{
  "experts_per_token": 4,
  "d_shared_expert": 0,
  "router_score": "softmax",
  "init_std_router": 0.0147,
  "norm_place": "pre",
  "init_std_o": 0.0,
  "init_std_up": 0.0404,
  "final_lr_fraction": 0.0
}
Below are experts of layer 2 (counted from 0) of a mixture-of-experts language model. Rows are named router (the router's row for the expert) and show model dimensions 0-127. Each number is 128 + 32 x the weight over its row's rms, rounded and kept within 0 to 255. Numbers have three digits each.
Before each expert's rows: "gets" lists some tokens that make up at least twice as much of what it gets as of all text. This comes from a sample of Wikipedia text that the model never trained on. Tokens count by the router's weight.

# expert 61
gets: "| ", "; ", ".", "(", "^{", " "
router:112079126148148127101120104123064173138154144161123218137160149090150167156139137142060148097084096115135110121111142127150082167140137142181122089118129110083120114121149166064161054128109154125130144125118153161120112188171133121133117106105117159148130136128150192087071102093056112097063149143135120154202084120068125142064144211153087149137154125108178121139141133088152121075128

# expert 19
gets: "| ", "; ", "); ", "): ", "Synonyms", "\": "
router:120074092095135115097105113125067113146094115163129188106186142134106162111152185118063098153084140139123179119145135140120084148154093147133122145145136105106157111163205106085200162105082202162116106158099144097182109170149130095174148092094113121150125090178168123152137109093091161151119081155157090109165158056081136172128105145131129103146133142084148098157174067111156162138163

# expert 26
gets: ", ", "and ", "), ", "that ", "which ", "\", "
router:101170105153118154161118132152111147070105110128116104148109144127079156183059191113136134146151072111165143120131114082129097134124082085108179105157167092101116100102122137169175113132149146086089164151103139211112105090128136174114161086129137138142173161093086122115129105112104122153133184127133102061097142099190157189107124191090093075132118128111124144127045121105097192095184

# expert 36
gets: "of ", "in ", "to ", "for ", "at ", "from "
router:102097167124138147144064165150155161085108138136088126126096123047079137150104089145154103104147137119156068125140148098150174119137147105111146154098147065157203115112112062151115160098131165089122092134110159145080125109164129146130163147073138087141209134104116101156048114108165144134128119168164128112085087098169141166153191109146101119127146111160113229122103138161083164160109

# expert 25
gets: "==", "|", "===", ".", "== ", "=== "
router:189094153108083149084088111148132125132096107128139135091129149104109059099113147117175103099143173155134147052143084146140096122115139161150144172159141103135147111105129085060203150113143139121139152159121096089137055163133137088140121096160109132117206123112144147130151166186090094158128135085125141171197096137186106074069130089119175135117137101098154182185143158157135165073098

# expert 45
gets: "i", "k", "h", "n", "l", "g"
router:131099164127119088142123124122142157126155125134080162128112149063145151108159151186084185105083087152129108114123135085142126143130107100161128129114107141115147121102093162017137100169106125133136148124089089148131123186091133089204085089121177133149132180155128196058126224103104132105163164040147151104197087138141095123103127115105107178158134135115124172139135141151098111116135

# expert 37
gets: "(", "-", "–", "/", "201", "200"
router:110046127098144080153153154123135136082128120139134131118201086132099132105128112121058176059096164070148132133105110118146128147113087164119185147131123186151095112104178129133177168141108145163097143139095143100147134099159143069098110116158119142159186170085154156110080116130116085091117167155138141143116067116148130108146189196104181085169150098104174102102095130160051134169146

# expert 1
gets: "|", "\n", "==", "===", "New ", ":"
router:193159146098139086084090144118149113127095094157146151107155089140145118126090152155093165151100162114108171114088116141126080179078143159146114145177098126150111146140106069117136075103164164086186142100121085122189146121087116157206151188177102164125077122132194148130130137089081100143150098146168090143060155100097091106136103114158192200141147110132141112131098159177081150125139

# expert 28
gets: "a ", "he ", "He ", "his ", "it ", "an "
router:125074137111146066127124094140171150134124051145169104151106086128154069131173067098134111110116066155108179141169147178110174125171155113114104171168151159083108118108140191135116149135164095138111095136161098197134083088151132123116136162105152083079142113107128186101136118157180171074132099101106138179100117150150137126159161132124188086129084148086116098151158064150078085126098

# expert 0
gets: "201", "200", "202", "199", "0", "198"
router:137069177137159157139174136150149040141100167112142123081141153135163118113126145127071081133151151152126152140162087091130101113035144180098134140124033083135114186151166138069108153155135098092112140135098116151146080113175097107110120088079132197170116108108098139164074180183125082127167145080137120087154110150106116122127141192130165112112116126167167159116134123133132108099099

# expert 40
gets: "N ", "ing ", "on ", "ate ", "o ", "C "
router:097096111162123117156166130121104125146206154174086123118087139121130096100045111142150102074143156092184112154114184150139074098122177140173130057070134137114165111131118136143076113124120125128114102126094079160189156105117148164112142163171103134069088129153087122113104113173166220150145075171061161145135144096149124133179105117127117147144088144171130119105149119146142174081174

# expert 4
gets: ") ", ": ", ", ", "\" ", "i ", " "
router:107115096061116123109108171125152161148166148157152164153118109101155183107090171153083204152048097159108154117107085150082141196144135116107131109159142132141101130118104137101108074101138168107122132143107096080153116129141145154197144169057136093152127126132184148120167135080094102134172127152141109070060113110166117146146184124111127116137100234122130108113134149110049105128148

# expert 2
gets: "- ", "| ", "==", "\"", "===", "== "
router:120067110083112105136141077143066128153108092111146203096147141076086132157148168099119122112145105136118115122124142158157118078145189144142124167116127091132151142123185126080201074111131102121128133118198135090176096175095142083123052132146090084156178116118185135096158132152115135123111167106081151190175119084108137145066125119146168154152141117143170086161138153122149112074195

# expert 35
gets: "1 ", "2 ", "4 ", "0 ", "6 ", "3 "
router:138163121191148157058169148153098130109101166108126163081114147158087163130096092082130129113146159156134141151135100090111085078150172117117196098091153152107185105149163157093111166133102086103145154131124081098105104062124121084120141099087137130102146110150134123168115120198189098155146117149116114081103137116189157113166096194079104153126053197153094112107141092136191146104122

# expert 46
gets: ": ", "= ", "the ", "\"", "The ", "- "
router:106147104115148120122116117109052151095105139110085141164093116176079147111167125134134124128140118135065126083131098027179128071148146058137160145102083085145122164178090118131174093159129171167157112166091155189187153153144155067196057185109143159103091109141119172163112089112099135119116152129158165142137117117175131120116099113103161138115111143097164087104135116165118093172119

# expert 32
gets: ", ", "was ", "is ", "as ", "were ", "are "
router:095156122114135144163127115132088157068116102097136105151101126138102126160125140085168152156137045089094121156146152141106132071137080083134187120120157135072133130161103149185124120131163159156105160139150161192069076087120139197116137126105129159058179127149076093054126112149167101130034129136124104160151111104175147187140132121130109105135146120137165113099095103101143099070065

# expert 8
gets: "the ", "The ", "a ", "s ", "his ", "an "
router:100075121180198116139135108100126142086155085103068121157099084122128120137136103098056162116121128111115162133140177113159166096164146107113119159134141097144112120126124145159089153115178133106150104150173100197163161094114136084124111083175168111153094112110191115151155107239168188075065091135143144164122158163145129107112119126107166128118076144109116113180103096142094163158061

# expert 50
gets: "| ", "8 ", "7 ", "6 ", "3 ", "2 "
router:130122111116120126079191131124076114148093132135099174022129138140124161098171150111083093142116149173120151130151157106121129128148128112123150153158160163105221105113196143062143166105077139156131127142126121082165137132114120068133122081149109083156186085133140097173165144113144171112129099150138109105146173069092130157095116190123136153105120110102131119111182063132214132081158

# expert 17
gets: "\n", "\n\n", ". ", "). ", "The ", "\". "
router:107158096145090153143126107122130149162162114127132136098163146108109127159092178108063096162179114191067174119144081059099170111162155089119189159144116154103095121122108129089170098109135120131171085119186140187118113082086141168103098065154102094141142089172180121145195134103102105157138087120156089077095114131090135107176099127085173157157151146103163161124115186138139125083170

# expert 18
gets: "s ", "the ", "his ", "American ", "its ", "her "
router:119108139109100087155181123104142122132157097139120152111103114120169076111100197068142152140170159138103149105129238129139111144129175136112109150154091218150133137123117121113104119126143068113163133144168074112125138121131141081123091178171117074139142150067168093139162118191181188043121086140152133116110132143139090128092108095073130137110144160140090115192124075109104134137177

# expert 57
gets: "- ", "to ", "by ", "from ", "and ", "In "
router:097132097075158140118117085104118164087092122113133172135147126075136174180095120094162154119094118142149056144137109142138153099161178143104199169136120076123167127112138090110099123097160096109145158120184163132172131117068153104187125167099130102122201100195148104111111126100103105101139143107095163193093082069145152213111184146133130140114125104207137110138151142142097093103161

# expert 51
gets: "es ", "s ", "ers ", "is ", "was ", "ts "
router:129120123154110127143158103099133117093140120098167114135177117126153093101171159085140155119160150074086078140168185154106097080124114090126108150129129159087101100122118113151157154107137104218121083152146074122078088114163152182103153188169088133078136113120104084021135136159172123164133135147073114171128099122105103169147101102107068125132155164144089122137177094094183111168069

# expert 16
gets: "re", "er", "s", "f", "en", "r"
router:162104164159125133102122049149176095130176116116141113096172113132133120107179111158138147140118105130165093110037114174140131135058135197149112147122120095122126090140137122084143083170138147165125174029108125107133133141115072142111137112130129156116094182146127141053096191120192180088108133087132163127148129124089141108105100109162154127166112169155135189152072163130166182112095

# expert 24
gets: "o ", "i ", "e ", "y ", "en ", "u "
router:146113132193083093119179129129158109157171142144132126152093101120181101084119116153135137097093102115141121133098088188122106169099189087104097128102136129117123102112168143163150130130091107123118149058123060123113106164141119171209135179074116128125093136192108151064184132148154180092143160149067138118110113173080148089189142130123152155125066174087098123103159047124107113132139

# expert 20
gets: ": ", ", ", "\"", "; ", "- ", "– "
router:091103102096166125102143159100098153095142167094118160149101095149096159150159158118170196161082062116079120098059067076125094136133139096118187153134125112079097139141132168165170113140120149171118145152080133104173072179105155114199131148104126100085185135134145167107139107155072130155145135138143094083090165127170144191138199129130112110118138180094150106141091167146082093105134

# expert 42
gets: " ", "|", "a ", ": ", "=", "is "
router:131109170071135138139118138122156150083111124121114127172092136156157061115160092084150171103069089106100171126133132139116119104173078121132171120131148198140079132118126176107120151137180137125142104177123145131145144157119133120111180183151170088072124138134144197126030105155159093075117095098091134190152140099151165105121223149106090091125120107094178130111132085170128117072127

# expert 49
gets: "that ", "not ", "was ", "which ", "had ", "also "
router:127153137130139128134167038102106169125114088101128082154097086111082072149178117057150121089158124111154098141159179160117188109151068109125143122146125114081122124146110168156118118121101071157094135145142052104143129083132167123136096181136177101130200136142162151074166157124142197097083118086123136194146153102124121184136161086179139126104136108124121117113169181118072132139090

# expert 31
gets: "-", "The ", "the ", "- ", "first ", "a "
router:106133103155111081114185110103061162117187136120090112158110137120092158134133137063144119125112169133084081147129208140137176083161120106145133147132145153132150110120167138128102137152141086120119141049181051105150148107122169087122046105160153079130169107152185135118159127151173169057106129118099139142129091159131131134095154108186107119097164078202160129111153157134081116077139

# expert 14
gets: "\"", "\" ", "0 ", "— ", " ", "'"
router:149162130066129128136150145068130092122093132127104150168086094165115088149157110134170190094137128092137159101100121097139074145111156150163105108108129157130073128159077110100115121162068140151160136125089068132146154176139158201160065242112115121127129211096138137109095132129145162116132187138154094133127127136093132144172124081131117144110111157117115088135180154128071127187063